config = dict(
    d_model=224,
    norm_eps=1e-06,
    rope_base=10000.0,
    warmup_steps=200,
    final_lr_fraction=0.0,
)
Below are experts of layer 5 (counted from 0) of a mixture-of-experts language model. Rows are named router (the router's row for the expert), down (a neuron's output weights, with its number) and show model dimensions 112-167. Each number is 128 + 32 x the weight over its row's rms, rounded and kept within 0 to 255.
After each expert's rows: "raises" lists some tokens whose logits its average output raises strongly, later layers aside. This comes from a sample of Wikipedia text that the model never trained on.

# expert 64
router [171 113 161 153 123 111 169 113 129 113  97 129  69 101  91 128 115  88  97 164  81 138  63 113 130 150 131 156 120 101 145 187 132  87 146  69 129  89 161 139  83 183 181 110 163 146 108 102 120 111 125 107 193 160 158 121]
down3 [133  81 139 143  98 181  93 124 133 178 142 160 175  89 130 187 160 127 159 163  84 133 183 173 139 145 160 158 126 120  36 105 109 134 167 111 110 131 147 118 227 160 134  55 109  99 159 131 133 124 104 215 165 160  94 134]
down4 [114  85 125 107  86  89 161 101 104 120 108 105 108 135 163  91 129 143 103 107 135 146  51 154 129  91 155  94 182 125 127 127 162  97 124 139 105 114 140 138 107 173 159  97 178 171 159 168 129  62 169 138 109  64  87 140]
down5 [144 116 124 122 128 120 120 108 136  95 130  76 139 182 126 167 154 194 101  71 154 118 147  95  96 155 164 119  98 152 166 140  95 114 165 102 158 125 103 139 130  99 158 136  93 167 155 176 160  95 133 106  93 132 119 114]
down6 [180 138 123 117 114 107 127 162 135 122 172 103 104  58 151 124 169 141 152 114 134 145 138 151 128 141 148 114  76  84 117  87 185 144 137 145 131 167 126 163 143 126  94 119 186  90 123 117 164 138 184 140 134 114  99 144]
down7 [135 195 141 153 122 106 139 115 129 167 147 106 163  98 205 170 162 110 114 131 146 125 142 150 115 101 159  64 134 112 116  70 202 193 137 125  83 118 114 149 129 140 134 147 125 119 178 124 127 114 144 140  98 161 151 161]
down8 [137 158 115 112 170 141 158 129 205 126 110 163 122 108  95 211 114 141  53  71  93 134  96 123 102 114 103  88 136 123 159 127  76 143 107 110  93 101 137  43 101 133 107 158 101 131 137 123 127 108  97 121 179  92 145 111]
down9 [157 115 140 108  96 132 109 116 136 143 105 159 166  93 137 102 162  61  81 168 164 162 195 146 152 119 158 120 108  83  98 141 151 146 138 143 154  85 142 146 121 129 134 153 134 112 123 123 113  44  62 153 101 137 147 138]
down10 [148 146 114 118  97 134  84 122 130  82 127  96 122 112 126  86 165  69 125 131 133 136 109 163 141 154 139  95 105 164 120  92 229 181  77 145 129 122 103 132 164  63 100 142  92 167 128  92  99 129 160 146 111 133 135 139]
raises: "\n\n", "\n", " The", " In", " However", " However,"

# expert 58
router [185  94 176 102 145  88 191 164 140 109 146 158 114  98 115 130 175 103 145 164 134 150  67 155 144 141 141 130 169 113  94 196 145 120 184  88 167 143  88 174  88 119 174  63 160  97 114 157 147 163 210 133 111 117 123 153]
down0 [ 66 101 167 119 142 100 154 137 148 197 111 110 148 130 121 115 152 164 128 112 152 150  93 179 172 108 164 145 138 133 127 138 129 142 120 124 103 152  84 146 132 137  94  88 174 165 191 113 120  85 110 162 111 107  32 161]
down1 [ 16 203  91 135 105 117 105 119  94 102  91 155 108  85 175 120  81 136 117 121 119  97  94 137 157 155 138 134 125 132 108 111 132 120 111 144 131 131 142 133  86 114 156  92  95 145 143 135 162  51 118 144 149 130 109 150]
down2 [126 153  96 167  63 106 116 114 106 114 149 122 146 119 106 123 103  94 179 151  90 167 145 129 116 103 131  84 127 123 121 170 173  49 109  74 129  81 103  91 157 118 120 121 101 122  90 110 131  99 113 158  94 119  72  70]
down3 [ 65 124 128 101 152 136 138 134 103 142  88  99 212 131 117 116 151 118 184 103 160 141  70 171  92 106  86  62 115 149 111 107 162 167 127 108 118 131 105 114 141 155 101  84 134 145 157  91  99 148 170 152 137  87  89 131]
down4 [146  63  69  95  97 126  89 137 132 210 127 139  88 118 131 113 136 165 124 149 100 122 108 165  72  91 136 127 122  92  87 110  89 130 139 104 106 126  86 151 104 164 152 130 154 147 119 138 106  73 159 180  95  65 113 130]
down5 [ 67 158  93 100 147 113 130 144 166 187 154 147 114 122 119 148  95 139 129 106 125 139 149 148 135  90 121 121  66 189  83 155 123 120 121 102 121 126 116 140 151 123 113 214 133 147  71 146  77 213  97 102 179 123 133 103]
down6 [160 184  45  83  90 107 104 136  90 115 114 159 108 100 101 146 130 166 140 123 211 128 125 109 132 124 173 110 208 128 118  86 145 153 141 174 141 111 128 119 157 174 154  98 109 163  78  96  94 114 210 150 151 131 126 133]
down7 [149 142 115 122 106 143 136 139 126 152 127 114  59 138 156  92 138 138 158 114  96 112  84 151 155  84 157 145  86 184 175 200 173 100  98 111 130 142  66 142 202  74 154  78 203  66 129  71 147  65 126 135 111 139 131 104]
raises: " a", " his", " an", " her", " the "

# expert 54
router [154  69  99 139  92  73 162 116 165  75  94 100 100 116 114 133 209 117 154 143 130 186 100  48 170 167 180 159 217 127 168 112 141 148 121  59 141  91 135 110  73 102 165  98 110 161 116 131 181 101 150 137 137 116 138 177]
down0 [152 159  97 152 141 130 151 118 106 177 141  79  88 191  88 133  97 151  93 134 164  69 114 144 158 163 142 147 135 111 126 126 130 135 153 122  91 150 138 102 145 108  29 142  98  80 115 134 136 142 132  85 120 154 127 156]
down1 [151 170 151  83 142 154 176 186 110 144  98 158 119 101 125 139  72 133 112 137 130 117  37 171  73 157  88 110 116 134  97 101 126 106 105  97 122 148 112 116 135 120 149 162  90 163 130 112 104 124 168  92 116 159 133 106]
down2 [124 139 135  81 169 139  85 124  80 108 130 140 160 155 141 148 142 157  60 210 136 163  85 120 107 149 137 167 161 176 129  90 118 158 107 111 132  74  88 149 131 184 132 126 111 179 106 130 129 165 140  89 155 143 125 165]
down3 [112 151 121 135 166 139 111 155 109 176 135  87 121 148  89 150 136 108 132 196  80 155 105 152 147  81 156 138 181 115 100 133 138 100  93 131 103 129  80 156 110 132  90 175 173 110  76 197 152 100 153  97 171 131 146  99]
down4 [159 133 177 185  98 104 126 126 141 145 113 161  87 103 114 154  91 127  94 155 140  92 146 104 179 122 160 130 133 174 163  76 208  84  85  80 177 105 117 133 138 200 110 108 159 161 119 103 165 129  76  86 111 110 126 127]
down5 [ 89 172 124  53 152 160 145 121 134 132 151 124 121 164 217 121 153 182 170 157  98  84 112 112 171 137 189 125 181 106 162 115 117 171 129  91 150  86 103  96 143  75 146 149 121  70  78  84 131 131 210 125 156 102 162 107]
down6 [106 146  91  80 152 106 129 138 106 148 193 159 149 128 193 130 107  69 128 144 132 108  89 128 136 125 113  95 137 120 172 119 111 140 166 147  91  61 164  67 125 121 147 107 157 133 132 157 147 128  93 110 175 110 108 127]
down7 [103 135  65 142 200  76 157  89 182 165 111 172 151 134 132 140 136 192  95 115 142  92 138 100  87 134 134 154 153 119 153 110 158 149 141 123 122 120 115 103 138 121 171 153 132 145 183  96 166  94 128  85 150  87 179 109]
raises: "ire", "ir", "ore", "ind", "ord", "agon"

# expert 123
router [198  96 120 111 108  73 181 123 121  94 133 130 119 136 135  99 122  78 177 166  83 193  83 108 126 135 187 118 134 110 145 154 194  65 147 109 124 125 122 124 147 162 146 100 176 169 104 109 150 103 140 138 163 116 100 160]
down0 [158  83 147 105 112 102 141  57 137 107 135 142 165  63 132 104 165 137 138 144 131 125 174 145 153 175  79 151  78 152 140 117 121 137 129  87 107 135 103 156  59 118 111 156 128 149 134 158 158 142  95 125 140 129 109 159]
down1 [120 111 111 157  48 139 135  90  56 104  81 195 161 104 141  98  61 156  93 194 141  92 173 119 143 130 139 177 127  83 114 175 152  99 130 143 119 117 109  64 137  84 202 153 138 143  64  86  75 185 183 143 129 160  94 148]
down2 [112  75  71 118  48 116 111 134 116 119 165 182 180 164 119 125 109 149 148 150  73 155 152 177 153 143 133 145 131 113 166 121 147 121  96  81 177 210 113 126 101 167 148 162 173 176 157 127 168 107 123 113 104 118 101 193]
down3 [147 142  78 143 156 114  65  99 203 106  85 125 130 130 146 126 161 143 119  82 188 119 157  92 110 118  58 162  67  98 173 141 127  93 124 101 157 141 111 164  73 122 141 104 146 124 115  91 128 140 163  99 145 114  98  45]
down4 [141 149  70 170 150  82  70 135 126  86 121 116  97 148 103 100 162  89 141 108 103 160 139  61  98 168 111 118 166 139  94 103  71 139 115 183 153 139 158 140 131 156 166 109  69 155 130 138  95  82  82 134  57  96 108 159]
down5 [118 168 161  99 184 134 183 128 101 121 176 130  42 179 165 141 128 102 110 186 159 144 145 126  77 129 155  86 103 194 108 104 129  78 154 181 173 158 137 152 157 178  98  96 184 137 137 130 103 112 127 155  97  98 165 133]
down6 [125 176 100 127 124 132 114 110 124  99 153  83 124 108 116 103 149 191  51 130 133 197  93 135 103 205 170 167 122 117 164 161 128 116 131 129  87 101 129 148 107 112 205 144  83 151 152 122 158 167 142 121 152  95  47  99]
down7 [137 147 171 138 145 110 116 115  93 159 170 156 120 104  94 145  67  71 152 160  52 126  86 138 163 156 130 115 162 118  94  65 110 163  67 142 120 109 131 115 171 123 110 154 149 131 102 173 146 153  71 136 134  72 184 142]
raises: "025", "016", "020", "018", "017", "015"

# expert 7
router [177  71 129 120 126 111 125 163 147 104 109 138 104  84 131  83 181 111 109 159 176 123  89 138 145 130 130 124 119 129  62 204 132  86 159 101 177 116 154 174 152 155 150  57 128 121  69 141 137 130 182 150 166 148 131 137]
down0 [170  76 173 100  97 178 111 133 116 115  74 102 135 189 124  95  34 165  95 103 138  99 139 108 167 101 145 114  90 132 161 133 108  91 150 115 145 127 134 148 117 117  75 171 121 132  90  83 136 247 117 163 144 135 109 126]
down1 [ 82  92 137 171  91 131 131  86 155 109  79 113 120 116 184 123  98 132 115 112 102 105  60 122 114 135 128 158 139  87 155 109 185 109 156 104 166 140  84 143 164  92 171 160 154 166 133 116 131 143 117 154 197 156 128  88]
down2 [150 120  69  85  82 141  81  51 158 140 130 111 123 141 114  77  96 178 142 138  73 111 181 121 184  84 128 113  55 162  78 140 188  93  90 145 102 129 128 124 120 119  92 190 108 117 125 147  80 136 134  46 131 107 169 138]
down3 [135 113 121 173 116  89 151  88 117 134 154 102 123 172 110 117 102 136 142  97 153 135 115 189  68  85  85 157 106 110 138 107 135 136 167 142 127 193 162 104 136  96 136 125  88 107 175 117 147 118 135 102 159 119 147 168]
down4 [153 148  88 134 163 138 174 105 115 110 149 115 134 136  91 128 112  33 105 125 117 142 110  73 126 106 140 112 120 109 122 106 190  65 117 148  88 145 147 114  67 122 161 147 152 114 147 174 131  90  74 119 138 107 174 170]
down5 [113 149  99  86 165  82 204 137 132 146 113 180 207 117 165 103  78  74 113 163 105 124 133 110 157  97 100  91  90 142 211 135 125 152 130  61 117 116  83 214 143 104  70  98 169  86  58  96 144  82 129 143 119 109  80 142]
down6 [131 139 129  81 102 102 142 109 137 127  79 195 188 135 127  75 209 156 138  56  81 114 135 108 140 160  50 162 102 144 144 132 136 154 110 128 184 106 142 170 117 216 101 142 139 173 152 139 116 121 137 135 167  80 106 104]
down7 [149  90 120 124 172 115 122  97 102  81 132 144 193 172 124 111 160 193 129 148 162  92 140 127  57 138 104  85 111 140  88 174 108 122 184 142 145 119 217 144 200 125 155 196 124 116 113 163  93 161 118 123 114 158  98 141]
raises: ",", " in", ".", "\n\n", " on", " ("

# expert 78
router [165 139 150 132 157  74 128  98 127  84 107 177 140  66 130 113 174 111 132 121  70 176  92 164 157 136 144 150 125  77 101 122 174 114 146  29 179 105 137 143 123 131 190 137 111 141 129 166 141 141 138 112 167 114 136 132]
down0 [ 90  78 114  71 138 122 116 114  98 130 132 164  45  79  67  66  96 103 114 119 115  75 146 122 115 187 158 138 145 149 167 172  98 148  96  80  85  97  67  98 100 152 105 172 109 133 174  89 171 158 123 104 106 134 158 156]
down1 [169 124 129 182 155 148 153 182  97 150  78 115 125 123 137 134 128 155 129  79 113 154 181 114 161 117 118  98  66 179 143 104 136 127 125 168 109  49 190  93 113 150 123 162  89  80 125 124 169 137 134  41 186  53 132 187]
down2 [143 155 134 100  92 183 155 145 168 126 116 102 156  81 152 167 128 152 152 125 122  85 139 123 120 147  75 135 122 157  88  93 203 137 118 101  95 193 194 157 114 133  95 136 168 181  84 141 116 137 140  75  94 206 161 160]
down3 [102 145  89 133  66 136 144 145  97 132 120  55 124 168 145 111 124  82 106 148 150 137 154 183  85 125 109 179 116 117 181 149 137 116 181  89 130 149  69 108 167  61 138 147 147 126 169 141 190 181 136 107 108 149 140 137]
down4 [ 87 139 140 141 164 110 152  96 196 119 170  95 175 131  63  72 136 112 179 116 142  85 154 144 194 151 191 155 169 125  90 106 120  98 140 148 136 102 172 166 134  90 119 174 134 170 174  77 163 142 151 122 156 185 132 102]
down5 [115  68  70  88 146 168  94 102 129 135 129 126  91 100  99 128 137  46 148 102 143 111 116 191 132 123 119 143 164 222 152 146 162 108 102 101 141 150 111 150 106 154 156 170 180  73 113 142 101 163 107 101 125 168 119  60]
down6 [159 163 159 103 141 135 181 119 149 128  96 123 166 161 167  88 109 148 135 110 102 160  41 122 121 104 121 156 109 145  95 144 197  70  91 126 110 128 133  97  89 145 143  74  93 130 207 113 152 108  99 117 128 111 202 120]
down7 [125 135 154 184 114 118 124 148 150 147 140 148 156  92 194 155  47 161 140 130 129 171 149 177 106  66 123 172 119 146  77 117 109 171 124 173 152 143 158  83 143 128 110 114 147 129 140  66 148 119 148 137 148 132 166 158]
raises: "z", "an", "os", "'", "es", "l"

# expert 21
router [152 114 104  97 153  96 211 175 103 103  86 129 125 102 130 138 165  98 119 150  86 157  80  98 143 129 134 123 169 112 120 126 140 106 148  65 141 100 132 155  94 137 166 106 184 121 153 126 171  84 167  92 110 105 106 170]
down0 [128 195 151 114 130 130 210  95 177 104 172 102 166 117  87 171 147 163 159 139  93 161 116 113 119 141 128 155 172 187 216  91  89 136 121  92 102 130  99 154 143  59 135  92 218 104 113 106 135 110 124 172  69  83 149 175]
down1 [104 162 135  78 129 169  99 118 112 181 109 187  90 140 144 147 100 105 151 160 129 135 118 131 137 113 194 120 107  75  78  95 164 127 132 194 135 134 104 117 133 120 120 131 144  98 177  91 107 117 155 193 130 123 172 142]
down2 [115 101 146 114 148 111  85 112  94  28 117  91 129 218 137 104 108  91 149 104 159 148 121 102 155  89 149 123 145  78 113 154 115  96 128 131 148 161  96 121 156  68 118 169 122  96 210 153 116 139 148 122 142 173 132  86]
down3 [138 116  85 145 167 135 134 148 133 124 124 106 154 157  85  97  61 121 118 132  71 129 160 123 100  41  49  80 120 100 119 141 110 146 106 112 199  83 113 161 100 161 133 100  78 159 171 102 160 102 163 150 134 124  99 131]
down4 [174 162 127 153 147 132 105 190 125 149 179  97 108  84 111 122 172 151 130  59 130 186 161 156 115 156 126  96 122 133 132  58 182 126 183 163 107 168 149 156 162 143  83 159 127  66 109 138 106 159 121 142 137  77  89 133]
down5 [133 126 150 161 106 105  98 107 120 129 132 117 121  70 138 129 153  86 182  97 144 161  97 107  97 107 175 167  77 117 149 143 159 123  92 122 139 131 163 106  93 114 127  96 184 150 152 182  61 141 140  89 116 108 165  56]
down6 [148 131 203 186 195 133 108  94 157 172 124 100 120 125 116 110 129  86 163  54 143 101 140 125 102 139 137 213 175 139  70 141  93 145 182 146 189 120 120 156  68 164 150 138 121 114 122 124 146 130 170  63 158 141 167  83]
down7 [179 178 115 168 155 179 165 163 134 102 140 113  78 119 159 118 114 149 180 132  92 102  89 153 115 134 116 162 156 168 185 124 119 142 161 175 125  88 196 103 132 100 106  98 106 123 130  95 128 102 120 145 150  76 134 113]
raises: " W", " M", " T", " N", " S", " B"

# expert 52
router [198  93 131 122 105 141 133 102 129  77  90 108 138 143  97 115 176 114 139 214 112 177  98  90 121 181 147 145 113 131 177 173 170 127 144 125 146 125 150 156 121 109 183 115 111 161  92 114 154  87 195 112 136 116 139 157]
down0 [136 110  48 122  84 126 137 104 149  78 106 161 121 137 169  87 111 138 145 161 150 145  93 140 128 109 128 114 175 114 149 112 121 129 109 114  70 125 144  88 113 134 129  92 184 105 156 132 103  99 157 159  98 134 114 104]
down1 [131  60 107 139 163 154 132 127 130  97 158 117 147 136 140 136 159 102 147 140 123  92 120 183 180  93 183 137  75 144 156 110  76  99 107 203  71 102 151 143  69 115 126 169 107 137  83 131 137  81 112  73 131 105 143 186]
down2 [135  96 126 163 109 115 117 130 144 125 127 152 106 129 183 140 103 113 146 132 130 105 126 172 153 118 146 141  80 144 163 146 147 116 176 175 156  72 119 120 185 156  58 109 142 121 122 112 156 112 128 181 106  96 117 122]
down3 [106 122 106 161 138  89 150 175  93  72  90 127 146 127 150 162 155 138 154 117 146  90 145 162 160 136 142  88 142 129 163 147 167 120 176 188 106  73 123  77  92 110 162 111 113 171 102 137 179 119  99 130  86  41 150 133]
down4 [122  95 120 150 168 203 150 145 110 103 124 102 161  85  95 115 153 112 127 144 124  97 131 201 161  84 116 148 175 158 121 138 104 164 116 179 165 161 142 112 110 135  92 183 160 155  95 127 122 149 127 156 137 117 120 162]
down5 [173 168 101 125 188 165 119 106  91  76 128 118 125 154 113  97 109 143 103 127 102  87  80 115 111 214 168 107 124 120 139 113 153 168 161 135 108 157 141 139 145 117 145 145 101 138  83 108 103  99 116  98 150 164  82 132]
down6 [127 125  85 179 114 164 158 117 102 134 123 202 151  78 145 108 120  85 104 146  76  74 110 122 171 109 184 102  79 189  91 120 137 136  82 145 131  80 159 174  72 124 147 104  97 106  93 125 158 163 144 117  83 154  79 104]
down7 [176 135  76 220 171  85 154  84 116 172 130 200 136 106 127 142 141 152 138  97 135 115 150 139 109  95  92 153 195  99  88 189 101 118 114 167 107 165 121 147 157 128 136 127 139 161 140 137 133 168 152  94 119 127 160 150]
raises: "ing", "il", "is", "es", "ist", "id"

# expert 77
router [151 125 160 123 109  44 190 192 134 105  90 149 118 141  96 105 142 124 136 148 123 169  98 137  99 162 165 117 131 135 132 145 165  66 165 111 146  98 183 163 144 145 165 133 135 107  53 134 172 135 147 151 166 151  94 156]
down0 [185  98 155 103 112 136  97  85 167  92 149 163 132 117 144 158 109 156  92 120 146 153 139  91 184 100 181 147  63  39 156 149 127 146 157  96 115  96 103 159 100  63 143 163 160 130 128 126 192 111  89 134 142  81 104 120]
down1 [102 130  84  82  72 132 124  59 104  92 110 145  97 129  96  78  53 138 143 105 157 161 163  78 132 143 119 106 162 125  75 143 124 131 154 152 148 111 101 136  55  89 173 142 163 100 141 132 119  63 138 140 187 108  55  84]
down2 [162 127 134  74 102 125  93  99 125 115 149  94 120 122 144 143 176 144 121 103  98 133 131 135  99 141  82 104 145 118 160 164 146 142 122 110 118 170 152 108  94 162 124 125 143 121 110 143 141 156  94  67 128 147 155  98]
down3 [144 140 133  87 114  66 113 129 160 101 159 111 125 113 126 101 163 183  67 156 128 169 136 113 126 124 135 136  65  85  90 203 153 174 143 118 142 101  97 142 130  95 191 134 132 164  94 120 119  84 168  98 143 155 119  86]
down4 [164 112 134 123 177 129 178 145 146  36 135 174 115 101 163 184  82 173 175 151 172 136 143 133 143  93 128 143 139  45 110 105 141 168 130 161 142  98 140  98 116 100 132  96 159  45 169 138 130  61 137  98 127  80 179 176]
down5 [123 141 177 106  86 126 154 201 137 116 116  92  57 144 105 120 149 161 109 154 164 159 168 141 146  92 155 166 141  83 143 167 144  70  78 189 145 202 163 111 170 128 119 165 107 154 139 168 138 170 153 132  89 118 108 192]
down6 [110 142 119 135 160 183 146  93 145 168  95 156 166 161 124  94  70 116 143 190 112 125 139 141 187  73 156 129 126 151 128 123 184 141 123 136 138 123 112 156 135  71 120 144  96 109 191 170 185  94 115 143 165 137 123 126]
down7 [109 124 133 115 166 154  94 146 157 122 116 174 136 164 100 184 125 114 102 136  59 132  71  67 134 152 110 163 126 173 106 101 116 119 122 101  99 119  82 152 156 166 133 201 125 114 121 154 145 165  66 148 118 126 121 156]
raises: " and", "'s", ",", " (", ".", "-"

# expert 42
router [173 142 135 133 130 137 206 147 161 121  89 111  90  86 139 153 143  65 112 153 125 143  71 118 155 156 118 129 159 144  94 161 141 142 162  85 144  93 142 137 159 124 147 124 146 151  62 110 149 142 154 102 102 142 118 159]
down0 [138  89 133 113 167 197 160 123 144 153 156 180 125 136 156 122 122 123 151 110 110 172  75 126 128 207 113 115  92   6 109 116 145 105 105 117 136 124  78 123 161 108 146 128 156 114  89 124 125 157 130 147 148  68 201 139]
down1 [170 107 118 150 166 119 129 146 129 134 119 127 126  64 143 141  99 154 122  75 188 157 127 169 143 159 104 123 171 132  95 100 132  81 117  36 135 133  93  79  70 116 133 109 148  93 125 110 162 105 108 101  97 166 162 168]
down2 [ 92 103 134 143 124 109 106 122 184 130  67  84  87 140 149 130 143 126 135 179  91 106  97 136  67 131  65 125  99 189  92 108 163  68 125 148 153 140  99 150  96  97 138  61  79 129  82  70 182 124 155  98 163 122 183 113]
down3 [121  96  89 145 146 111 135 117 139  92 129 105 145 152 127 175  80  66  89 163 146 126 122 143 126 139 143 203  95 105 136 169 135 134 153 147 114 117 114 108 146  96 108 140 164 157 161 129 144 163 194 141 100  89 163 112]
down4 [153 105 129  97  67 141 167  80 153 108 159 132 129  80 106 223 111 151 153 139  83 153 139 130 124 138 155 121  88 170 136 105 121 109 129  97 142 173 150  88 135 141  92 110  68  97 108 152 131 146 188 155 100  97 138 136]
down5 [ 76 147  86 131 126 166 116 112 192 155 124 174 151 150  87 104 109 126 147 140 170  91  96  38 137 161 137 113 116 129 115 163  83 101 123 131 123 162 107 175 115 114 131 146 150  84 140  56 155 146 107  48 150  90 171 116]
down6 [163 155  78 118 118 103 115 137 101 187 140  45  80 129 128 119 131 144  69 181 155 175  78 135 111 127 184 153 117  91 134  85 194 107 133 188  87 128 160 129 147 139 149 150 152 101 114 165  44 106 148 111 143 132  72 154]
down7 [134  66  82 183 131 157 121 128 149 175 125 126 133 142  79 100  92 121 115 167  79 191 175  84  92 134 150 148 129 125 145 118 127  97 139  80 186 143 111 144 163 151  64 114 136  65 149 120 159 137 136 126 109 150 114  93]
raises: "er", "ist", "ab"

# expert 2
router [153  97 172 152 119 117 182  94 145  99  97 182 108 116  76 118 116  72 112 148  98 138  22 126 126 158 180 149 139 113 153 184 132  74 163  69 113 136 140 131 101 155 172 121 162 174 127 115 118 132 135 107 169 155 155 149]
down3 [132 157 124 137  75 125 103 151  98 128 164 186 134 125 154 129 130 187 142  57  97 105  87 107  54 111  54 117 151  91 105 112 137 119 133 152 119 104 106 214 109 153 104 142 147 120 173 165 122 104 181 154 147 144  56  76]
down4 [113 106 114 107 115 117 120 173  42  97  72 168 129 142 150 129  93 157 124 131  64  85 115 116 128 137  74 152 115 105 151 163  90 156 147 109 147 100  71 180 177 130 136  91 101 159 119 105 115 121 152 134 129 129 125 127]
down5 [205 116 113 143 136 125 128 103 140 145 120 117  84 111 109 138 120 156 160 176  98 141  96 127 109 119 162 118 124  88 144  56 145 120 117 125 106 124 137 112 191 135  95 128 164 149  31 136 169  95 168 132  97 104 155  98]
down6 [125 147  85 111 153 113 173  83  60 120 116 166 158 174  87 169 134 145 178 110  83 123  89 143 148 125 180  88  83 173 130 134 152 170 107 156  97 163  93 168  51 130 145 171 175  62 101 122 152 107  93 152 155  85  95 124]
down7 [167 126 203 150 126 147 146 142 124 144 131 105 109  68 138 162 128  95 112 137 107 180 135 125  78 141  72 127 154 117 116 175 131 140 141 141 150 137  91 105 184 111 121 159 102  91 167 149 144 131 118 173  73 176 112 124]
down8 [142 138 121 115 152 115 128 126 104 133 150 162  98 110 136 123 135 151  63 100 133 157  56 124 142 204 124  94 152 101  96 151 136 201 115 143 126  93 208 153 115 205  95 146 160 130 135 170 119  75  66 167 102 128  96 158]
down9 [182 174 124 117 125  92 154 147 108  98 129 144 169 123  80 127 159 102  84 140 102 131 110 123 126 147 107  66  60  94  98  73 201 108 145  67 119  90 122 112 152 120  68 129 182 107 127 123 127 144  87 144  57 113 110 153]
down10 [112 101 138  55 113 157  61 116 147 150 143 148 148  94 175  85 142 142 188 123 110 124  59 174 131 123 154 228 176 153 108 125 126 157 153 166  61 143  47 153 159 135 148 148  73 105 174 138 131 125 156  90  83  94 127 113]
raises: "\n\n", " In", "\n", " It", " The", " A"

# expert 26
router [170 127 164 105 117 108 171 138 101 105 148 144 102 100 128  69 119 116 119 189 128 157  91 122 118 153 191 138 152 124 129 192 161  84 155  89 146 102 159 183  90 106 181  97 128  91 112 152 180 103 194 115 151 168 137 171]
down0 [ 84 168  95 158 189 143  85 124 147 121 114 148 112  57  80 140 171 165 115 159 139 130 100 120 119  85  95 146 131 130 139 120  93 162  46 106 189 122 101  93 115 126 133 149 121  95 123  42 177 123 112 160  93 154 114 122]
down1 [ 89 132 123 124 146 114 100 124 165 106  91 104  88 147 124 135 135 131 119 132 124 114 193 157 137 162 152 113  87 164 103 153 128 132 136 125  80  65 170 157 153  97  28 101  99 160 183 130  92 108 154  76 139  98  80 133]
down2 [ 91 130 127  40 121 153 138 135 157 130 106 196 143 152  76  82 133 140 159 157 175 113  91 100 124 112 135 105 147  95 168 148 124 167 172  68 152 122 111 132 117 117 112 109 104  62  94 110 149 169 122 234 100 120 132 163]
down3 [ 97 113  92 100 182  90 127 102 136 161 100 137  70 137  89 122  80 168 139 152 167 203 183  88 145 114  95 141 146 105  90 179 115 111 102 120  93 138 155 116 142 110 124 111 107 149 190 172  78 120 182 186  84 114 129 140]
down4 [ 65 112 169  91  97 171 126 172 100  87 121 113 200 134 140  99  92 128 185 137 132  64 188 148 110  98 155  84  95 181 157 136 172 148 152 113  83 116 116  78 108 122  86 142  92 102 121 148 208 114 126 133 105 106 138 155]
down5 [130 127 131 138  90 149 116 135 119 134 110 124 109  79 185 124  96 139 212 178  91 109 165 140  99 119 112 131 131 169 154 123 166 105 146 156 128 142 136 102 117 146  95 167 138 134 121 108 145  75 166 180 149 159  92 122]
down6 [156  99 147 151 136 147 123 190  98 131 121 116 205 116 131 109 128 156 127 163 111 100 115 152 138 156  65 214  94  67 115 146 116  88 108 140 110 143 177  99 133 121 133 108 121 129 113 121 129  42 227 149 162 144 120  87]
down7 [112 101 107 149 111 147 170 103 164 146 165 145 170 231 120 156 140 207 118 156 185 152 138 147  97  81 134 124 134 158 105  97  91 135 118 129 105 156 144 118 119 128  89 105  99 140 132 136 205 145 160 121  91 111 125 122]
raises: ",", ".", "-", " and", " in", "\n"

# expert 39
router [238 102 143 139 140  70 153 122 163 123 119 186 111 132  63 170 167 116 128 195 119 151  54 112  74 119 217 145 145  69 135 164 136  83 125 100 137 147  86 138 119  93 165 103 118 176 123 117 168 174 180 119 145 122  89 149]
down0 [ 96 152 114 109 125 156  76  95 134  91 178 159 188 131 159 132 105 147  88  99 138  80 134 121 129 106 138  76 120 118 139 106 111 140 142 114  91 131  74 113 123 153 139  73  92 135 139 110 152 136  79 189 137 117 178  59]
down1 [ 93 134 140 161 139 107 122 119  98 142 103 117 142 116 151 180 123 136 136 174 122 145 180 189 165 130 172 114 144  75 148 122 136 150 123 129 109 123  94 105 107 109 120  82  99 175 145 105  70 147 163 146 117 110 135 133]
down2 [168 145 144 136  86 151 175 130 159 187 131  99 109 130  79 145 131  86 118 145 137 101  88 167  97  97 128 170 122 122 167 128 169  48 144  91 172 135 107  80 151  75 136  94 125 169 126 133  75 188 170 111 123 188 107  52]
down3 [134 158 146  83 126 137  64 140 134 153 122 145 120  95 152  82  97 135 117 105 142 145 165 105 124 201 131 119  89 164 137  92 116 133  85 132 158 123 198 149 146 128  73 146 165  74 173 113  98 117 148 140 174 160 169 122]
down4 [102 115 173 142 154 109  96 140 148 160 113  82 146 123 180 142 153  70 129 140 185 174 148 117 144  91 164 110 118 120 121 124 150  97 128  92 146 131 155  98  91 114 100 137 107  76  96 136 111 171  73  92 163 140 124  95]
down5 [ 95 138 135  49 119 149 145 182 172 112 126 183 136 141 105 107  76 118  63 104 140 184 121 143 169 108 137 114 106  86  90  98 157 182 223 123 139 167 161 156 102 139 114 138 133 106 143  80 122 143 133 102  78  73 175 122]
down6 [149 152 103 108 155 107 113 129 116 128 110 134 112 135 121 113 165  93 157  96 107  89 160  58 154 160 136 107 146  69  95 135 173 192 165  78 106 162 123 129 136  70 162 113 127 117 116 145  75 159  67 169 116 109  91 137]
down7 [102  68 134 139 128 131 134 112 136 139  61 118 144 115  86 112  92 114 134  77 115 107 103 153 146 103 162 151 105  97 176 101  58 113 145 110 149 157 112 145 194  77 139 157 122 110 187 112 149 132 111  48 151 105 143 136]
raises: " and", " at", ",", " in", " to", "/"